config.toml
n_layer = 10
d_model = 384
n_experts = 8
experts_per_token = 2
activation = "squared_relu"
router_score = "softmax"
routed_scale = 1.0
balance_bias = false
groups_per_token = 2
lr = 0.000785
batch_tokens = [32768, 65536, 131072]
dataset = "wikipedia_en"
Below are experts of layer 2 (counted from 0) of a mixture-of-experts language model. Rows are named router (the router's row for the expert), down (a neuron's output weights, with its number) and show model dimensions 256-319. Each number is 128 + 32 x the weight over its row's rms, rounded and kept within 0 to 255. Numbers have three digits each.
After each expert's rows: "comes before" lists some tokens at least twice as common just after its tokens as in all text. This comes from a sample of Wikipedia text that the model never trained on. Tokens count by the router's weight.

# expert 0
router:099159095089138199155067119111165136101162118167114120131114177120141107146172126132147167091134145187171132149099131158096119117105087068092107207098134169126122140113089130173150137152183124
down0:120159112069173085189148093153094106125146154134177155108131109076128068129138098096125165090080091106090140110111134126086129112134104150104108101128116162166150108164172166058078174110165123
down1:141109061125082194108042080159076174115116128155147153096155135082144121125100118109106109133107119067141103078121161140132128161144116137116140152122113111095088109163125102148181098122179132
down2:120097126105145127110083129182097164088078156092151122122213130155156150109135109093163134149123167131135113143111110180147172134159126132121109041128113146101090116107165106124122195140153060
down3:123071115181153142156109103100131191138117091109150104098078195118158111105098145116066091110135120102125110146147109142176123067124168166140132154097156158139067151140102158115152059136127111
down4:179137098067173183150077143132133124144160153145138107083161099145103144125091112188157176100149146082147097122135118120096179112088210155125182132138116132159127150113162130199062100157129198
down5:129153098100125112131165107147106173148101119139189068165137110104116092114152126167081129156208077101135106149149109127108174076134101100142212103144158128144131116126122090109121118160099143
down6:176099143127103125139123154095095184038149100155193168115120158145122123158123102081129152129096110182108134167119109090160096111134118107148134114148108126162109105091053149120069089132152173
down7:123116101134124106128154165092130082157138110094117145099157112090187124192138149114130119179120132139120068127156140111201124116170081179193127150124141062126093090155169131111124145179125144
down8:121125191081129121078066147123152178105140081122148129126136132112125154102098126163137115129114202102160137140138128152162153150098079126138097150157197123181139144010147103125085167092096117
down9:108165121121153149172112152187165077173091109112156171206107111102167001143129079097163167073158152081075139108096069147147099166159104124091142155090168080082125166140167136110130092076079156
down10:191084082129148061116118140194077119102128171125117121129137106136178099155128134091095161111175097156132123092141138172151130134139112126157160093074156108100098100167164096069089058115125138
down11:172133160121063143123097189124105197159145052130172133110087120122071097129090163148129097132134146184167105145149159125095163113081136132148162139108150102183135133135104123136084132118140126
down12:091123144113090161084101169131111135084129079154146082173082133143109117119124088191169117133139171093099140125097137123090173147137134171122131094101108144121144171081101097095138135153163111
down13:077081120128113169142157083087106146147151196136128173108110105109170162103104125118137165162131143117154146154218120078121130089120143104167102088127121161116126089165141175169153169192148124
down14:112115132122148118132129135052169162118132116106084122130060110132136139154111073118143072174111155157136061163139170148191085072123053101148145173077157127129152145118117147072169124161127096
down15:084120147144140101114183150154172101119160106135151147145119086123177130077119141166153139076097098147146158144083113158091173167141154116094090194072192100147182170147135116132091073135094109
down16:157141166119126162111062127110106110116159101132152149171182131154155116096136198095118092133089109126165137168068163111124096130110111152124119162154079137159137115111089095091114123112163123
down17:104120157102181108167106151104163165106142145144101099132091109069122153084161059146074144085122130066159151166087114133124155144107159166105170126059129103055156145105104101147133098142150105
down18:088110165114156133146135114179146066106123135142125141101132100126158134161120114088141017171199128103120120119088099110083128102180107102141044189144049107186149160167093102142152089082096089
down19:113124131123178056092175152126199113124156085123154085127103085115120153098114115080129140090130146103156161138122099178149130110172142145150104174099126117139148127171185120090135099106146151
down20:140081103150130138144107107144030184096147116108135123127055149128107131117095159059116071173187172084102152101103151156121138128149115136127137146142139139117100142140142133164201070127108145
down21:117114166173128124175166180138075190159155156089151182059078118146083105115144156073147143138143133149066081142113172153130082153132065125130144169152088098164105130143155113138145184151152093
down22:041140178115062164119165119103098160140119139144146155104145120113142121140141120134106139193130143205116126124112117110171197127171125117074104045053137147110120187068136143098116134091087159
down23:142103089175114144168176118155138178139108167130118120100216114159111190163137163148094088129139113075126073152138121165173093130117143151092107175138145084130084178143176128122101125140157147
down24:149082160153110145110142084080104086119164171138146109171137161126149126093164106081111114094109111146103120111078124178136073166093164135120095171147121137142120095125121116093175146128132117
down25:184105173124169133152100167154090117125113116130172130102156127141120144114073130147120138106191142098122085101092089086147116074116099127228060119128129066110151137135176178113146123207131128
down26:115071159164122113142098113103177108087107108175158157152134126114165140053154195173163107146143148108083145147106139116157091169192095150133134156115178169104126159110159128118049055171134141
down27:142130101143135113110068161122129173138069123104145106139153200166094090149146147092074126203126158104105096110068174155160068041207157129122154046118194138162101115088178149138098087130108099
down28:159114163090123132158123175185094143138099168131114185141104120124119167116125148144137045198154220146092087079110038103147086117114136144077170112103110116123110083093168107114152149133065129
down29:143122079102060177153100132093109165163129142102126151129132164153088073172070135100149201103123186122114123151154144167156179106066120073103131141088072160106106161121150167077112128132088142
down30:118095190208144151114134155160134111103090135084118146090131144144162061119174099151121111139131154138111110092164140139106140090124163148086133141076123053103156141092191168138113115143138082
down31:089067199124155155106123092102169164121120154113176148113134117137191152058138130173098143212100144174167120152093135108162151118106169130121140087180114132172126111166128097146123157137078138
down32:125112177178147087098114115137166176127156133128143165131102145176053184136078138070130121141133107113205160136126125146106090090091135139080108091141114142129090122092156173108096123148184137
down33:184135146140104150084130144117090113107091070109153170121123146154138088131072137142078111086121144124140163161155103157119170138163080094152106135134075144118131122131100079127152086149090130
down34:153127107127138127108040123148093179104183096159105167093154148044123110097119087082062105176088161131134169172153131120205174145140084065115162186138085104139083148136021082148135056184149114
down35:104152110155109144075096101108126156106134100138130126102175115132185152127169117189158094101147122118104136201121163135114157077114157124139117119151127097163132174125157135082075066104117091
down36:161130113159159095118164149075180120173130155108123141111120201183226136066104168142182186095098094116182088199167102115095082100125172105144112125130124128166163133114145169130117145126100078
down37:082149148120089172146096098149130108165133178186096148112119150117121138124159099123141168146117163118069139117120178109154122166168088158124158129124085099205139145091139159110124112154132155
down38:153147079061126166124104119122100085118152166151134090158119116079146159132112123144162152082179127059142103086121136133091126121074127111088101179154119133145081132184113071098118124169126149
comes before: "| ", " ", "0 ", "0", "1", "2"

# expert 6
router:136157124123141150137089115098112075182104170117127109090106137111137075092023137157169060164170093140107171109120112111094158082086098104120100154163188108096169127125113083100112103125167130
down0:165219087053169125157144116111164141091086112178125151100132137142134142105056105118119120062141113165139170096089089117138173076084108059122113108176095156175126112105123105154150102149122106
down1:117133146087138151147105166147157159105070100128155155100182191154097151110117188139107096124091125125155134201141143202051181128165094134106118084198086124167116103145144106115160154139078121
down2:127144132120163116140101156194137163124160140088171196164149131172201159086119137126141105136090139065092096150121104073167137099110081123117133133125118119101115155161134195156119153109074099
down3:107093126105111092196169121094129176091114175123173109151132140091109118119140182123150200155106176129203187196119157119137119167101090128115125174081144178139087151064155152110137115079106051
down4:131098117145160090122083169078107106141165083163162152122198179116104134140109097077148083136122116157143149166114105109126120080135162121128124063138122144186126051211129121164124108115193134
down5:135083106145150109123126158055150180082126087147115192089120164108144144143161148129144136119189155147143132092081089065103125098145183146141142145129090188113130133149095121081083056096099129
down6:126121081170164115130117131108076155162149088094126154098133161167127078096088177103133166122082127166071144138154162186165121080094090123056188145137093076130115123116108104128090112108183105
down7:145132188073092162074109136176136115158069092149136139115138091118144057120128109133111134135148133112181147167143166157106146095122131079122124107113113148149099158118082077155081098130067133
down8:099141115103094145122114135124062073107096140129099167139139100096182142153117169130158160101153153072088153164181109134152120125149045118149171148136102170096128190087140145099078177105110140
down9:110076201100170085169115150142114120203171100188169156149146130092090172147134128154147125031108176088104120147118104157076128091110115131066072158076080120105103108152066097132110056148115130
down10:112182191141121083138133147125201190119119121110058106138109181161143049107205116097083105086163169105198134120143137156131104137164118110160125128196113101108148037142094120149107131128143118
down11:138069128095138162146095109098108059140091159138118078109087123138167108146141153155078188113099160137160111130184131084120198074126149148108099156108136112102205169097181102123150146078114186
down12:140144117070117111126105171136129181103136134132133085143086091141095133177093132176153168164157151113106133152079161143152126139074130146138102172116112145182078126138114116088147119155177172
down13:076150124137129183146049123124059190087105146142104137155135167106175074161208172070098129181134109087135092159188113140140118147171182173132174109140124157150130160115105077167133149117162118
down14:130103119056120133138112147150161101179174137148116121190096134144073101142105135133080106119111145099102114076072132142145111053129127063131148115157134159193100114148098075121123123114175106
down15:169183195082163178159091138116133087066101173093152114096169152149140118139187120134119115096100220143118101081115122161093103142184143119076153145200094089139199163162096149142182152159157076
down16:134101111134086154126093132148144129115169174114125195157116085098123113053119126160126113077061060123137108129166123116111139140115062136097126101104112142121107132088110090129084131122082137
down17:159066194116088175181141158164078113132134156179120132071143128122142130121171222145171141078106160089170083125160116151151097095096159108129127162174157137054209096152110108176142124115105102
down18:103165146129074082127104064148110174123069136158119174133119139166131117087102142107105167176116160136111158138164151146182060126212175097127112084054071126147110138103170103110180112168120160
down19:155055105130182158179131228177197133050165139083105161168139126108157107137161084149154203089023139167144197187158082125091119152114122040137166099133087112141181081131152129133118156164187104
down20:076100125057143130159106173116138052132197139074131128155102114111123117063153143152158126098143138110107133105101132107182151088100089110105136131141096163143131129133094160137126122098118172
down21:149164124107169147115136129150101123103183170111086099191135103165130123121165136079117108137154127115144144087119085136190188132183125141047081217099157129110109139148098122141121136068105138
down22:115165144119174099118159138118142184127150131142134121108121155161110162167089128133135083195151135137088131194115117096099109098123098134104120131075097135174130129139127146102128136149181111
down23:125086103127085110147092117126147128094126086100137126146102161165142102112090129120071080120140119157111124124102117094144154154138133150168177068051172082062099131089103163158171155093146101
down24:135160151153119113077098122074112124100126093107101127108182146077084124110108131166108061090128203086133147108074094143153131071107105204133089082144185107171155148082141108192133153122146130
down25:087146133163062152162154130154170157163024119125145158148122146107111135187127156155154142164171150134144172116121130133117131151159107125136104091086118124180068091151101132070213083147177127
down26:174131080101076152107081145148141104125103103154123082177133106107177153152148132085115100097155172148191075146166127140145130141119106062117137166090081075152074105133137203164077143127140138
down27:179173135082103184130081075092102112128226101176100128112128108104125164087136146119127076102117102141113121117103077137091148143132106132122159142126116132136170152151106165072086095131099142
down28:078114149156099172119121080135124055134139106099124198131150121153139145088105083149166086100127145128127164157126104147071142123120068147082095135119125128149137120123110107142163120144165092
down29:098098092107134108145105148153126165079173157107131180175122174122155057089149145134163127082140140049138097157169147084116133132085103105156144125174154057137171174128092133158198090183101086
down30:127102152063094159128089146150147073122130158168174120109187139108156085159130155123149156114131139084184066127183173093187115117168194093161156147096162102084173130172111154176092135115125088
down31:134158164144086104182179112111103152108151124114103109055138148132169159141164100185136154153123188066083115166171178152079173136101129100119198206130125165088127134123121139137123121145191066
down32:119136155075119153167154147124110168138088057123136140139140109156170159118153112130134152101137112131109083114096138142153110123090177170116078119130113211065120101133159108163168131095120157
down33:081163119089107130186153159139102134074140177110124092094143147124164135161094177113084155121140182179167091109171127082135187139127177133122131120149102091156069094125130106111148151126088144
down34:135105130132157099071142118156147133150232108129186126107115126085124208112128171111146122109110157089179144157159102160174094106137059169149149140160148134136134112148133133158097182107127081
down35:098130070128110190171133196181135128163134107150151183093144126119198113084107112127087123081166075099145163163123159124113090084131159145184137181128167099142123130091161193125173219169175105
down36:206155106158103137144133159131117138170133116130172155162133181052147117127129164143090145125133116170159107092096146058150172084053138109101140124190130071138103139097205107206109169091058129
down37:167147114198093149078172145126192119131137144092097126192147176068117123152058165108156115124096094137129131095062103187104124101100155143115111168130115149163128131173162111133113111099114159
down38:183114085167155106111155152161150148071124178136142127078204135188097129190113140104117123075106137191114095126134142166172124184110190158202129116085148105135154044117149139129101129154138174
comes before: ", ", ". ", ".", "-", "–", "; "

# expert 1
router:124070125146120109098181172127181143114120122120138124181130115128119194179179136137090111153102094204200161161081147093140109128140161111200159115132148132133141091135134129115131139148094101
down0:165100127106114109172092169095125107116139162076194107070108193137113138086146131120128165099130071112095103127148135121139161127144153086108149121116156139051069106097181195122055135100190119
down1:151118102127136108147171166164194106116127141094095144135150170147055141144143129079094103074119128125154150151125081096138113176147096123145137174118158124155142168152152132123074097140101122
down2:151054154096130155158089100111103203121108122146098139152196120176126084131116122082169087183132132125092028117156155100192128126103138211126143157111181134118073077138110171138117125124082064
down3:120123126129086121098152149142180043119184140159164124061079121153144120130126129146090088129151136119124097156117133137113103111130117142131094118228146146120161094120200143103122174196165131
down4:087084098187127165132135142106106187116186159148153107165081205183118158201120134173126073106085123058159141147104174095049129101149132159126153178126135110120085152132069119096110200124104099
down5:168135120088125099101158124126056146106117122148109127202130137179126124131088122082103153128184181134153159082105074089169141138112154121093121135128193141131108102107111130132120156112120079
down6:125153107174190122094145141159082154094090191135156101155142120166189096094099173107119128148116110120104087174163128094142113197083144076170199059123201138152127066142091090061176060094182148
down7:099141156155194127111084117132098105146153158143107095163138103124149118110092148130150150137147141149116090128076138107134158108103113137088096083104171139067075128137103143133108104058132102
down8:131100045157175135157088156155148123066072119180102090112203101135128090146144121115109100121106164178103033163122141135167156143171086125143144141105143125085139106148141069127107121110158105
down9:156139130099127138064169171166191101087138108141094146058118135105104088105077115143125066099141137090154172137135056145135101166117124121146141173188180102164181100131168112118155103176132135
down10:143122225113148166097084189146140141052148182087090116047128097111137099153137125103063111081083163091125125165118165138121109111137126086124139152135103110161158079157126057154146104140162086
down11:127115155092106159128117121136069115199154113148138174179182154200145105105102092136197133099131170121152134143135080145132090113163106136121159189163134143118177111063192077143170164172166132
down12:117083105178105156062175114086105132140138107165105192154093181122108121134159064118108089122146129101105129166101119172131117125126150124136109110066178130100146108084149130135102185187180146
down13:129168140138155148072199152105160157101075144145076096135134100115144082118204091096132125090140182085163074155168085185124076096084103143139092127167117125159176123116147085154139115090128143
down14:138069157082134161129096155157088152118144237142133159087126096093124136161164139144142151115136155137141095160186090178179073215105085129134164161236138143086143033147172150173083103156104117
down15:172159103095087117111057123166122158069153140152115168114160124172107156114115141107140130071124113132136087142104059087164146137119160157107082160161079127102118074139191152105133110090124146
down16:095064125150160160139119189095112148134112131118112178133164121159031119105052083073132135069138130122162136147174148148165142087127071179138129109071146126128119126095149120150107079108136136
down17:176090134145143100160136184172109088182163237135135125132144150131149091119104146112121111123110124092184141172116167124045146174225114166124121160112125145111101153120128171149137156072143137
down18:125100119138070142102140145142121169132112109169125140147060077109159175155153194116119150093159108107134162174065153129137100161125163130111165103082113213124145161113122101166122154132132159
down19:107166112093090123132149080153105129102182140158142172094159165072111140140108140128107188047138098141145181125099127137109153131178157140178119162143074123128126135113158147124121108093136147
down20:102101105124177136089090098149111122170119131168135110148112158115134175111120104125120103139104117101130149106113132083132174143133115186090127122214131138108118161176102053087181106146193102
down21:114114157142113171140078097145150124110160188156147155107122110199194164142148107113064148143147145107087118146124133104159166129163151166146177174173134115110142150140118116161173117167145088
down22:205136136118083116051110111137105134137136118178127119104162089106114139145134116089175100100093110082142149061118143141114088128115119116085162123153119088105087079082107101099123114229065127
down23:157152103102187085123121144162168081109115167143131131093085160077094117157114145131065080105150126124132182136159149130091088194143137136142121122169147145111136135160157085106138066204086131
down24:114088141157118154098158132117146065131115121123148116152169154149107143086089185117106102117115131116182140161149096143121092072105120129085110174139108158147157173157098140086163095154072073
down25:160153172150128150141151127162154137131103129160116125107120174090106147075115149147117130109129152155100119162140143145160113133150134152116159133109121132084155151134173164086164117201101194
down26:121144105143141146097155126177094100159107103126123138134138147110131153146192139147141105109109077127088130144039138155187078127155081108158092095106099127136139156075128155102164155125120142
down27:099088054118159169131106115057076086161183128175141176124088169176109132151107115101103165057063115154127180168137135164158112154165133141062135185118166087104079148080183147140125144096225089
down28:138135131143102113176096113131180186099114189131173168087158159130131135095090129142131136107121114149142151140191126124159142181157112162162145073090170138127147171112163126131112196162104168
down29:159118122113114149126087081150103177088113132116114167092164145183125129197140163112123110144070158120120125138122150133160202172155095161063084130071137178121136158099179164193117185177109126
down30:060141076121134152130103150134171126142142103101176151151085129092083113128167127169131165170129177124116158176116167092137103132157148143139103100134144085168104126116129085124097140191109116
down31:128119157127108076129185188126106106104172135183171108163124181168125100196093173106141135078109189163111145116110098151159069156130114128148115125118114096138088130064164150102121177114154090
down32:141133145104138117110133098144116072098138093164119123098116134132135125160198129124074147069105199149127137171155144154112176124097086079161108131152074117116126091115134110184120109128132143
down33:105106132143129118101149139116132043152137122146117094156114127166167067140088087171160132169153118094169129118083115148095135095121139108096119124121128124084202172139123100075173094169144090
down34:109075096116072117120097173117137134197140122102118130056118144075068172075103142116145141084128150124137140134104128085107120082170122185152061151143135077110137128108161129125098152136143148
down35:158139119129080156104158105134101154171124148125102140135131102096178144138150129139091079126147102122092190115113121160139081116140060149089140095150132154142142167069187132120165086129194160
down36:127114094156135147130140154129148144152092069128123116076079084163132110124086144132130062158162110088097123127144125147154149130135128073112118187086127083149153088111138145092159094157125144
down37:138124196105164120062139180224160093191137148183129125084106111120150103139144154103190151129118121114116140129112129097090112124137128153153164138137090143140170106123116149125144154149109144
down38:149057136100105085100063103063093069123166130154101164173167099142095182147142159166197116118155115148137135154154130217148055083184184113155130049135117112128158190112130128073084134136133147
comes before: "| ", "(", "of ", "and ", "|", "in "

# expert 2
router:194116122113169120127103112120143172182168088140100105122147104159072133094172097154125138151127195118096134140192148117126086177164133202074137105082157062109135159149123126165122111110178127
down0:167111126126191084099119167097101113117055178126093130083115111149203157091166101114102082164152136149137134099131128156184102114116180115130175148113106197121138141136147078072112117120085147
down1:158179154162117084137149125148089155129146161127071085158099115090118151149120157176109125184095120137105117129090135108157102079095122055105070151154115156077136120105112097102162143106128186
down2:099134090094126103113106100136141106139138117123160176157146162103111134149121129113129167118138124108193077125097108095201105166114080085133101073167175150116052151117159091186127119111143125
down3:112049110107150146075164153109072146168126136089139149058116126136127122144137132116135111118133134083152106129136117141101116188117114168166108162127108136124080141135069150153129121032143139
down4:120081150121140137168068116109168119114225090167100134087162145151111154071041153067130119103133110167138104103099089079147163137149122169165089089086139150016089119080106126160118110160097109
down5:163141034168070123091131138145104131125163193058113222116161124187164088060068118104174135112119127122084149156172145063116159156074111075140173130130103076087150139115094177107135148102097147
down6:112127132104143096137113163135136153123103206139150127088123121085181085101117088135177085154113128094137201150103115148126087122101133097139125143157143101163134166092129088161181056146092084
down7:076105145091061173103068153134193115148133135186162144169091132172176098133181130092162127132125158153129119146111152127127102128182122091098142100097163158151184163083140116138134181111108157
down8:111131126070116171151102155185104151152074090071147150121156100207154100179097182138132112186176136130144150148164141123122073110172164139181102076191101050133139118109167165132151162165157120
down9:117139148132118120092157240122143147133152101154094150135105113054075135146200117190120122126114077084145153165126178152143159081133134108138160045149168133131137146153154116123120125125153190
down10:084104108122128116094146154161113134147097124032111153143136099049079130136154081164123167174098156124137081118148087105115129166068115110159107172156124107167140141101110131137114113102143170
down11:155161141110155109100127146115187130104143155131097098093111129156151056128140118097124208060110112093147071115143154157140124103111122082115139131141130083126186110115136128182165158114098038
down12:058164170137090126067112068148106148146155091164165137127158134138146174164062130198146053119046120127169114168152194074119148136107093155138094112085115103119160139140139120144119115091145178
down13:155108086116089153159107132153122114130038153155085111147134124188121143134143121101093115115086108170128107158092144084133064109152176136120125081131089094100158140108206114167114175123178091
down14:103124133100142156122147141115134118152153114135103105175157077052188073075135150185169123138130112089154137157097151117101092091153124113115146235097180116088156173149138163103097151114084098
down15:116098144161075118117095133119136144084112088132074135118122096113186131137189087142137064178129127087119114092131125127107122135129110164147163117090166168166112124109100177073143101124135198
down16:043152137159146185164142136145115158124083135102133144103128095059111135084089117177161104214128139094137147149144097150083125122106144136093125117180091102154104095101138136131120146124099154
down17:191167169068107121127132179086155065138079115173121125209145158176174069194106121114135145085144106169111076143118154121138105159128114132156157143074057083209179096138185143121152123170080139
down18:090113123125145124133143155141160145088153198180143058137115149145121112091132124152166149144126091113115123149077068121086109140133108101086146123104121180115087096089145157138135158096113123
down19:162183127077148181128169183062129124127161152094156079130090131084111094084175120159135086107186083124149149144151108131117145180082135050098118144144120120121087134141101094140089180110141164
down20:102118150093190128199122136058166122140182050162113163157140107145106134102103166102111065116140111164137152155119151118150138154181159108145133125122105167101075143092127132107119091110120138
down21:145097143135086173180073158137154109042104201107144159183158128132175105156096124118125082105122094130149149085080112123082107104106126096123085126150144136165208082114147119179142091053111219
down22:106170118084106118117168119188164104140139113161054138123093165158127091137111144151159113116101156093120125141154121096150146105138088157087162174135157082024160137100152179107151154155142125
down23:145128172141082133177099179135153114097203145122105182142119160129121088139120128129155120134160180083166124114096077123131136125135166181091141137159169104130125202136185165224120109143167106
down24:131177187093171118093187142215104143162167145129147126132134145160123073166142093092119140190123125110116131084159118167124112147138173107166146143121156126111122176128113096109128138177108118
down25:176156118131125143066147128128176176066142183101152161112144180046204109137150164122065122114114097143142106106156116148174162120094134141098147120104146138119106125099139098122070165117122081
down26:174159111137132104126152099136149169071090142082131075110183137163133071154067139120122113092081102146107112165131087105188143106110107143148101113125094130115141132153190117141127122062118108
down27:125158153100093122122128159153153131132158142130108164151133100134095133126131149100120100074132106140060102033106113101172166096134154143138133053120153199130107133108095150044147106156104109
down28:094091144125110152109092115080072070105149132172077140127115150117105152143100157117119076150135063145171116075150178126108114085087091150074175118132082137110183137100131126188138193110102136
down29:121073123194115179088122117164121074103127134109133073148086164175130134120185125099164121123131063071142141165164105107112135130127097071146115127129104073083136112131140092163163053070151120
down30:028071113114132099182065122127163060056098093067105137105116098159111150137199073126093141161139115160157157102141122168117108136145158100140126096131180100122101176124203069121093121162181140
down31:112128124148094165157097104088114052085120169094074101146145131182161105158082128070090123066089109114115124156068133119181149107158129137099110165146113068153144085107159156172156086094117161
down32:146148104097077122104109129132127105092118141093134135157141098113163152147121142120081119064139109127108149069158128147090127141134200167135090110130154138171171134126104058115160129097115101
down33:112122161144183124115140122121071122070070115118138146188170150126157130109134113154139116111140110117153172061121105119122107045172137129113074174186089153074141114161142078121097073133170141
down34:128112109090149100183168147109144079126095111157125142146137144157088123158180104178129140122143132067103222090073194130132134109124139078097132171113147121155134124176132098148043120124155126
down35:078128120177108188129070097124130103153126115114160151110085127086153124118133184158150074145046115071132134139152184160113140099179134148119115070122156095109115095113128120156156168109100097
down36:162157159099127089088158077192161089164110132113084052114124128110120146148125106131152189054074118168140122067187076065094123174174175131150072122110159098128139104139086160134171178116152134
down37:158116064109118138135129105115113164191151142089087160124118086119122153139168104052112066151196153106091105111114136122115149155105173091089161113162114119150077150128090096122074128172085181
down38:080070177144038154112157197157089150042093150048139138091106153185142138077085108135108147136079146184146126151153098113147122099121088135162077162123158130103096126185108124149153150168206106
comes before: ": ", ", ", "- ", ") ", "'", "; "

# expert 3
router:131149101131090058094082128130125124090118096127162101110178095156129091135062121090153167136152152083061117114095106127143106116095098108138116107155092138116106166097172132124145179072123148
down0:147211155166145104171142139166077099091148156142146082087140109145169103198076185155071085151099133140081149115146169092044175170117129097153126154140136082178170109154110095161173150142173113
down1:099098122083196147146122193123113119100121095152098092128106161140126159152083104104118076121161085165073085108083125148126155128111160165150144144126093135134152125153132160144058160132120096
down2:094173107154089122149152186114089067131153164092059118111117159110107123123179067179119157069160149088135160082156071142152134189129133152127134181099147134112113090152121156096152125071093140
down3:166134113195131143136103159130107130143138153057146147133145115132111134103091122114108106126098099074161134123136092156117110100098090169152138102128142148100111165157116149147153148158152118
down4:160131139134102155107117039170143061090148125104143057155180131070111159115177179111144129126163117103105174164115083128120105070182150108157067082108135132136189094119145123130162153131087139
down5:068095143126084186146108089132074131148127150112183110056122149156158099135154098111178151122111152172091166160117114145118112130127102113154097128160090156044089148179130135145118141152190060
down6:161087148096069152167161110110185103181154133102145172149112096128054088140078161150136142068146154135063172120085024103155173151174075173118109084092085109121131085150152128139099187103138120
down7:140160120108168136088173211168083095110111138141107204102110163113137126082099116096137125060123110146184131105123131121113129115142101122122131095160135136132141111157147096077117127112158163
down8:135123148083102191083100141169155137128127129162091170118098149093147109137090113143151092140148084119102172094092076130177132171152131104112098149134093149168078120105139113049086124124088116
down9:143092115151158118136139131154070095152068173157171144128129161131143109176128155112220158115110127166117106121105121130149150142116085185156101170088134118175164106125152132158108113128115079
down10:082174118090120137144159142136114072161148150054116167083159111148178145148135136113181190114156128127129095130136096087109093117070194069138073144125097128135149161144082099144154175088127172
down11:150132066048125124193127077142169140206116085142153189176168071097074132117098118149168112117105138158108091203091102099112101122121161118098158095188156142151149172154145119077134115137134087
down12:128125145155127133126150112081136131150114149134166101075085141145129046138138120124142122138140092098128136142107116138109150152146115164173121122156095140087180133133093103147119148171151103
down13:123136148079171151129165139111140069068179097147159087156155103094125168161159127104109141053124111104082147167174104115145177148141131119164120143121087142113136148100159152102109157190086128
down14:111086132172120160160132151159148131088100111139127149126097105123149062179102136131142185126108143130131123145074129153109173083085119106122118150112144129145161126069132124118122127101110138
down15:189096138180154196139089042121198134082197134054089129120121105144107168115104167163097153110128073182127143142102125122113155127148132065117118135094145167127129077122108139162139120141129110
down16:161189125102080149141074114128101150094132089120123131086140094075188142055097128114094082072114082101073136112127099152120158126146144174099141123099096120127078127091141128088100116096071130
down17:139130100136118129126146087155092151154117094114104097146124155112092189160163104177086126116105107110040101149166128128167132121121143182124158128113132143126081136095164095060078102099152156
down18:119164102127102153138125162108118120149139125176118081088081155112115151141098105085141141104090120144102178132133147125130124178144056100175123063117106136070108135156128135162141152112127108
down19:153093127161108097117155048132135141109118143139153189130122139156189104114169113095161177098066117102089120070154126162146129009138176139127104068090135075067142150154118151085142102098099110
down20:199166155157201128125128109156111102088110080093128118132089086141174132113130084116121135130144101086096186171142118134121142113130150135135152116138087153136138083158132100113131138046112122
down21:164089133099114116121112093117089084118156135135174137077116121175105155136109172057123136153116154083141176125144176101118166145113152123147123138124132151126134130069094099175127085150195135
down22:143112132095108111148143157118094149105155129128126106161084187095129100138050114143109106130093155099129187126187142110094106162115128111170082193166123152191102120163105140043148113088067129
down23:144075138110089190181131144103082104149151134108083132069092137157144087123137160085032062146061119150131110149160171115127135083119106138152130205142119088154131124146144099118139171163124166
down24:100125138104146098145109066071137107096132111154122163187118168160159147137110082112139051137154146155102162121094100154166118059100109156095130162092131110127125071086137136137093137117144108
down25:107109137122124209080102103144123065096119086133139148165155110122148076114110133096139080079227130060143141096082112086147098089160159103123147118155089136149126131114130125142124123099123170
down26:101084161079119064145127129156063129160163139088143217106107100191149131134103123075157115160111155167120052104069116166152094153120122078083086137074170126148118136144138143173126111130104120
down27:142143129106117148156143115171100136077200141049127150121097128065161140127174161117142108089126141127142158086168071131090053107097134091129183170161162108119182134144138135109128071161120138
down28:138150136181110167118086144106137164134119112118143118152147132161151196119117081102112144113140100112145150163134099113106126066098141093149153115119120140094092101165129175122121126132166192
down29:111115153113122088060117102142149130108168147194124123089129081105163096136138134126087112066125125127168145104095098136125102214115160107105148148183130148165179089093120093176142110132176162
down30:186139113146144151155106162037086089131120103097103178172129171093141128142112105095107175117146121158065146135171122144141127174142036125093106143082131151172088071104132155062136108115151075
down31:047107120132058167105146139138138144162144140185156169122127198087149071084125180144198064133141134103143127108190129130144105107108147132159146151180106152172133110119117155114130141101108149
down32:142098187190126093152162111123125169135134167160087155159130120160193170190140156140086152112104171132170126121125136132109084113108164140141185123115124138177179135129126142145146102177175145
down33:088166175100096152157185122165139110132123149087043133087166172145119060145114115158142102090042146072141113146153091195195106145092125187109145116164135092145186129136137092103107164108117160
down34:131133169174065129082151129119092133163109200109127154126129100162125166125094115193194125124118137139132133129135135096138100154126121166210127058118185199124134051162102078068118092155091123
down35:136112117103133086138167127132136095147089135146114094121063100057123111129119164088151171156142060175145144171142145118091127100147195136117112122169095164126127110171161138088170162117108075
down36:185065125144158152119076172122174136158100143131144124110178084150158075118154104142091144150143165141113145144154130089085145132183141124127142137174151130156068141188102096110145145089089193
down37:116092098081157132150140150129148123094125146145120135162136089103120091078123081119131194174148155099050157168149122100107074071119172122133160127152173090130095224172178127108199079120157119
down38:101138103123107147089063130126113105162085060073079168208151078167101112136118095152138098181163101098131090138074162143189075097143093109157157104143159139150158083210116136107089094090106119
comes before: "the ", "\n\n", "a ", "- ", "The ", "In "